Weights of a small mixture-of-experts language model, trained from scratch on English Wikipedia.
Training: a variant of SOAP for the experts, 323M tokens, 4928 steps.
Below are experts of layer 5 (counted from 0) of a mixture-of-experts language model. Rows are named router (the router's row for the expert), gate (a neuron's input weights, with its number), up (a neuron's input weights, with its number), down (a neuron's output weights, with its number) and show model dimensions 192-223. Each number is 50 + 10 x the weight over its row's rms, rounded and kept within 0 to 99.
After each expert's rows: a language model's description of what the expert responds to; "raises" lists some tokens whose logits its average output raises strongly, later layers aside. This comes from a sample of Wikipedia text that the model never trained on.

# expert 3
router:38 27 42 49 49 53 49 53 58 42 52 58 36 47 42 48 48 50 57 53 66 43 61 42 54 48 60 71 48 63 62 63
gate0:42 58 51 36 34 31 43 68 57 34 53 28 69 52 40 60 61 51 52 57 72 53 64 53 44 35 52 54 52 31 43 62
up0:64 49 62 42 64 58 58 47 51 49 56 65 40 38 39 51 57 33 70 52 34 30 53 60 34 59 54 50 62 17 46 52
down0:60 68 57 52 61 51 37 28 38 38 58 53 56 48 55 51 69 47 58 44 42 48 49 58 58 49 30 51 53 48 31 56
gate1:49 48 41 43 51 50 60 21 44 33 48 49 57 55 59 53 70 54 52 54 53 53 67 44 45 54 55 54 42 36 61 43
up1:39 46 53 39 59 48 53 34 57 38 38 46 47 57 69 59 72 62 58 49 52 60 64 49 45 55 54 60 42 42 53 45
down1:57 56 55 37 53 51 50 53 42 58 57 45 45 47 35 44 23 38 51 34 59 53 50 52 57 58 51 47 43 53 39 50
gate2:40 43 49 62 47 47 57 43 51 40 50 48 57 45 57 48 42 65 61 32 52 53 63 53 59 38 40 60 60 51 47 42
up2:35 53 53 55 52 47 52 61 31 39 58 49 38 68 71 37 40 56 69 70 40 48 48 56 46 47 37 59 56 46 47 61
down2:68 33 51 47 45 55 65 50 62 38 46 50 43 65 40 46 52 35 50 54 58 60 64 51 57 39 51 40 39 51 48 37
gate3:52 57 42 51 48 30 50 39 36 52 49 48 31 36 48 44 29 28 43 52 56 40 41 62 48 46 51 45 49 42 48 45
up3:46 59 43 39 44 50 42 46 58 49 47 59 43 38 54 45 53 44 45 54 54 56 53 57 46 50 39 46 41 70 56 38
down3:29 55 42 59 63 53 55 37 58 47 53 59 54 45 60 67 26 53 53 66 40 41 37 49 62 36 49 63 39 43 59 52
gate4:45 44 50 45 51 52 79 46 43 52 41 40 46 20 41 54 50 58 73 58 55 58 45 59 38 50 51 51 45 35 44 55
up4:53 44 39 46 53 57 44 74 40 43 51 57 60 44 50 53 35 57 44 45 70 50 47 55 44 65 63 37 32 64 36 48
down4:50 47 59 35 44 59 72 46 39 33 61 55 28 39 37 61 47 33 51 51 56 63 41 40 42 43 39 58 45 40 50 51
What it handles: Openers and structural breaks
raises: "The", "S", "M", "Or", "In", "E"

# expert 1
router:35 45 47 36 47 78 58 56 63 66 64 29 42 36 48 51 51 55 61 67 51 46 47 58 66 39 32 53 48 48 51 55
gate0:37 64 62 48 54 42 49 38 55 65 42 39 63 51 53 56 40 44 41 44 53 58 27 47 48 43 63 64 68 53 70 44
up0:52 56 41 40 61 50 46 33 44 61 52 34 72 43 53 33 39 49 48 51 32 58 46 43 53 59 41 77 54 57 48 42
down0:40 36 62 39 49 66 43 62 56 49 54 43 63 62 64 52 61 64 65 52 45 55 45 62 50 46 48 59 68 37 66 41
gate1:45 32 49 37 45 45 48 51 46 52 49 60 60 35 44 60 49 45 44 48 43 57 63 61 39 51 39 48 52 39 56 54
up1:42 54 50 36 49 44 41 45 52 73 56 38 48 47 49 54 58 42 51 58 45 51 55 30 45 51 58 54 49 39 58 47
down1:64 45 50 43 55 47 59 54 57 39 43 54 45 30 49 41 53 61 63 53 52 56 45 78 66 68 52 49 55 53 40 56
gate2:47 33 59 40 46 56 48 54 57 52 41 53 36 41 58 58 58 34 33 45 43 39 42 51 60 50 57 44 42 31 42 40
up2:44 59 59 69 43 66 73 37 51 65 61 59 58 59 41 43 66 72 71 70 52 48 37 41 42 46 55 44 43 45 54 71
down2:55 54 42 28 55 42 38 55 53 48 41 61 59 35 37 66 48 58 54 30 41 48 46 50 58 50 73 39 42 45 48 59
gate3:66 50 67 48 58 46 38 43 59 56 53 53 57 66 50 50 45 42 53 65 29 59 43 40 45 44 55 48 37 38 55 47
up3:44 46 42 33 45 52 43 60 65 52 41 52 59 68 57 73 61 61 39 59 33 61 45 55 52 46 68 55 47 55 60 48
down3:37 56 39 56 46 58 53 65 44 35 54 45 54 62 45 49 34 61 36 63 60 42 31 50 57 46 72 64 46 37 35 45
gate4:43 41 57 39 42 49 33 56 62 51 56 61 25 49 31 53 66 30 56 50 54 48 23 41 50 57 52 59 27 42 34 72
up4:42 40 34 43 61 37 63 48 61 54 50 48 44 37 54 42 48 47 57 52 47 56 38 60 55 40 46 60 64 62 50 52
down4:55 31 43 68 47 41 52 37 43 72 32 60 50 38 43 50 45 64 56 53 51 53 63 61 55 48 40 64 57 50 44 54
What it handles: Infobox field labels
raises: " of", " and", " to", ":", ",", " out"

# expert 8
router:48 54 43 30 46 44 46 54 54 50 47 57 33 48 51 50 57 47 51 75 63 36 49 58 63 60 50 44 66 59 39 61
gate0:47 42 57 53 44 43 63 47 48 45 61 64 40 52 32 53 41 54 60 49 59 73 45 57 47 44 42 48 63 35 54 44
up0:53 56 41 47 54 60 37 61 48 34 54 63 43 55 40 58 40 42 32 57 43 58 36 43 51 56 56 51 68 57 50 45
down0:41 41 38 45 42 49 56 73 53 28 57 57 48 56 55 45 41 43 47 64 57 59 55 38 71 47 62 53 58 45 52 39
gate1:54 64 60 66 40 53 35 51 52 57 42 47 52 52 49 52 65 43 61 53 46 61 49 73 52 39 42 51 49 34 61 59
up1:56 63 75 48 57 50 40 53 54 62 41 46 46 50 44 54 43 59 61 67 45 47 43 58 57 45 46 50 42 47 34 38
down1:51 41 55 46 57 47 50 52 53 45 40 58 45 51 50 40 62 56 47 58 47 38 62 52 48 54 43 46 46 39 46 80
gate2:54 43 47 60 37 48 42 35 38 38 40 55 33 57 60 51 50 57 58 58 44 43 47 58 46 51 76 43 54 57 48 47
up2:61 35 41 57 35 58 50 29 42 54 34 58 38 59 47 47 48 49 51 59 59 56 48 59 47 43 48 45 57 41 55 58
down2:63 54 53 48 44 57 46 37 48 56 54 59 66 41 46 54 59 55 40 48 51 46 42 44 59 62 52 51 56 39 35 51
gate3:54 53 49 49 70 62 68 67 54 31 44 45 46 43 39 41 37 44 46 56 38 54 50 54 39 50 54 41 37 49 36 68
up3:52 30 45 55 42 43 31 46 71 58 43 32 38 49 56 48 66 57 59 44 47 66 50 64 54 50 55 47 63 43 56 57
down3:42 32 50 33 67 45 46 54 54 42 37 69 56 57 55 46 28 51 62 59 56 58 55 52 59 50 64 46 48 63 58 41
gate4:59 58 48 50 70 65 52 54 58 53 70 44 60 57 53 54 50 54 42 45 39 53 53 54 42 50 48 56 55 45 63 64
up4:46 33 56 56 41 37 38 51 36 37 59 53 43 63 51 58 46 26 49 42 51 37 51 60 57 45 62 47 44 52 47 64
down4:46 52 71 69 58 54 38 65 73 50 50 55 52 56 49 52 43 38 45 48 66 58 52 35 57 61 59 38 50 45 42 46
What it handles: Space before values
raises: "1", "2", "3", "8", "4", "7"

# expert 13
router:62 50 37 53 57 44 54 44 43 53 34 51 50 34 45 62 43 53 45 50 51 39 52 42 39 44 47 57 55 58 60 45
gate0:46 48 46 51 39 30 20 53 41 60 68 60 53 49 47 44 34 48 44 42 35 58 60 62 43 44 32 55 35 53 48 54
up0:37 53 50 49 51 51 37 46 50 59 37 56 61 69 31 48 57 24 66 38 47 41 51 55 71 29 71 54 45 51 48 63
down0:53 49 57 42 32 42 43 43 51 48 57 49 65 56 51 59 56 55 48 47 40 42 51 43 63 46 56 50 62 58 49 59
gate1:46 51 41 51 60 52 69 40 35 56 62 41 68 42 59 25 48 46 45 39 62 39 43 56 53 35 47 47 55 56 63 47
up1:51 51 56 30 49 55 48 52 46 49 32 55 52 36 39 38 52 48 41 46 56 59 33 58 53 42 35 47 47 52 47 38
down1:43 60 50 36 46 47 31 50 45 46 43 40 44 45 62 48 49 58 65 43 52 46 46 46 52 44 56 57 57 49 44 48
gate2:67 38 62 46 41 71 63 57 48 53 47 46 43 48 48 59 49 59 45 53 57 63 46 49 54 54 44 30 66 48 68 49
up2:55 48 47 52 49 58 41 46 57 57 53 60 66 56 65 53 62 53 38 61 60 73 48 52 60 46 35 58 52 54 52 37
down2:53 44 63 53 50 47 68 70 47 51 47 54 35 50 40 50 53 46 55 60 56 40 59 60 28 44 48 52 43 44 69 66
gate3:48 43 51 41 56 51 52 45 57 50 46 19 54 64 54 46 63 51 60 56 76 52 62 42 47 59 36 58 57 42 54 48
up3:37 46 57 55 57 56 58 53 43 31 43 48 32 41 45 39 49 46 60 23 43 46 40 58 36 42 57 51 41 51 51 50
down3:38 48 27 52 62 44 51 55 58 45 56 66 60 50 57 37 80 48 31 48 64 49 44 52 48 67 56 63 44 44 33 49
gate4:53 47 52 37 41 58 35 40 49 52 62 27 49 48 68 39 45 31 52 49 57 72 24 61 31 54 44 60 34 57 44 40
up4:55 60 47 54 44 53 47 61 49 58 36 38 49 43 60 41 44 37 39 68 60 66 42 36 65 42 53 46 61 50 62 43
down4:46 55 53 64 58 70 43 65 56 39 61 56 46 68 42 54 51 53 43 47 43 41 60 66 68 49 57 37 59 50 45 55
What it handles: Word stems completing fragments
raises: ",", " and", ".", " (", ":", "/"

# expert 2
router:54 39 54 44 61 54 47 45 25 64 55 57 35 34 61 36 53 41 51 57 76 63 63 41 40 41 71 30 45 59 67 61
gate0:47 53 39 39 66 47 56 34 49 50 55 58 67 43 48 51 40 51 50 75 58 64 60 48 49 51 43 50 63 73 41 53
up0:53 49 28 65 35 43 59 53 37 45 63 52 49 44 47 51 44 51 69 40 48 44 32 41 63 45 66 64 34 37 69 63
down0:48 51 48 66 48 46 60 43 43 51 66 51 66 50 50 57 44 55 59 46 41 56 62 53 48 34 62 48 48 45 36 45
gate1:54 46 50 49 55 54 45 42 53 49 68 49 49 52 51 37 42 50 56 50 46 54 42 34 72 37 56 43 47 49 56 37
up1:46 38 58 54 50 70 40 48 58 58 46 23 48 47 53 46 36 65 31 46 54 52 62 27 56 24 54 69 47 41 42 53
down1:57 56 52 44 31 64 43 39 45 39 49 50 61 58 40 43 52 73 59 58 36 51 61 47 49 50 48 66 45 26 47 51
gate2:39 39 54 55 51 49 55 39 57 41 62 43 50 60 43 54 50 51 49 75 62 40 37 65 30 32 49 58 53 39 48 43
up2:55 43 48 58 45 53 61 55 70 50 53 46 56 38 50 52 31 39 37 56 60 41 45 56 46 33 54 49 57 45 43 48
down2:46 36 66 52 36 41 38 50 71 60 53 51 64 53 58 64 31 50 45 40 41 45 50 50 56 50 56 49 63 41 48 52
gate3:43 20 42 48 61 54 57 39 39 58 43 54 67 49 49 50 60 30 46 49 56 52 48 44 45 62 51 55 58 54 53 45
up3:36 42 46 63 51 51 74 47 60 41 32 53 58 31 57 49 45 54 55 59 44 27 62 47 51 39 58 58 65 43 41 42
down3:59 34 52 45 63 43 39 45 70 55 46 46 29 42 46 63 65 42 49 50 61 58 52 49 61 48 64 64 45 50 53 59
gate4:55 30 40 41 58 40 53 53 53 42 48 53 42 39 57 51 48 53 58 53 45 33 63 43 32 39 59 52 44 42 50 38
up4:48 50 47 60 54 28 54 60 50 56 56 64 54 61 54 41 45 51 46 42 33 21 37 44 50 58 70 51 42 44 48 46
down4:43 57 52 46 43 66 47 53 52 45 40 47 64 55 43 36 34 37 29 43 27 57 63 74 53 57 67 49 64 46 37 48
What it handles: Word-final suffix pieces
raises: " to", " (", "-", ",", " and", "."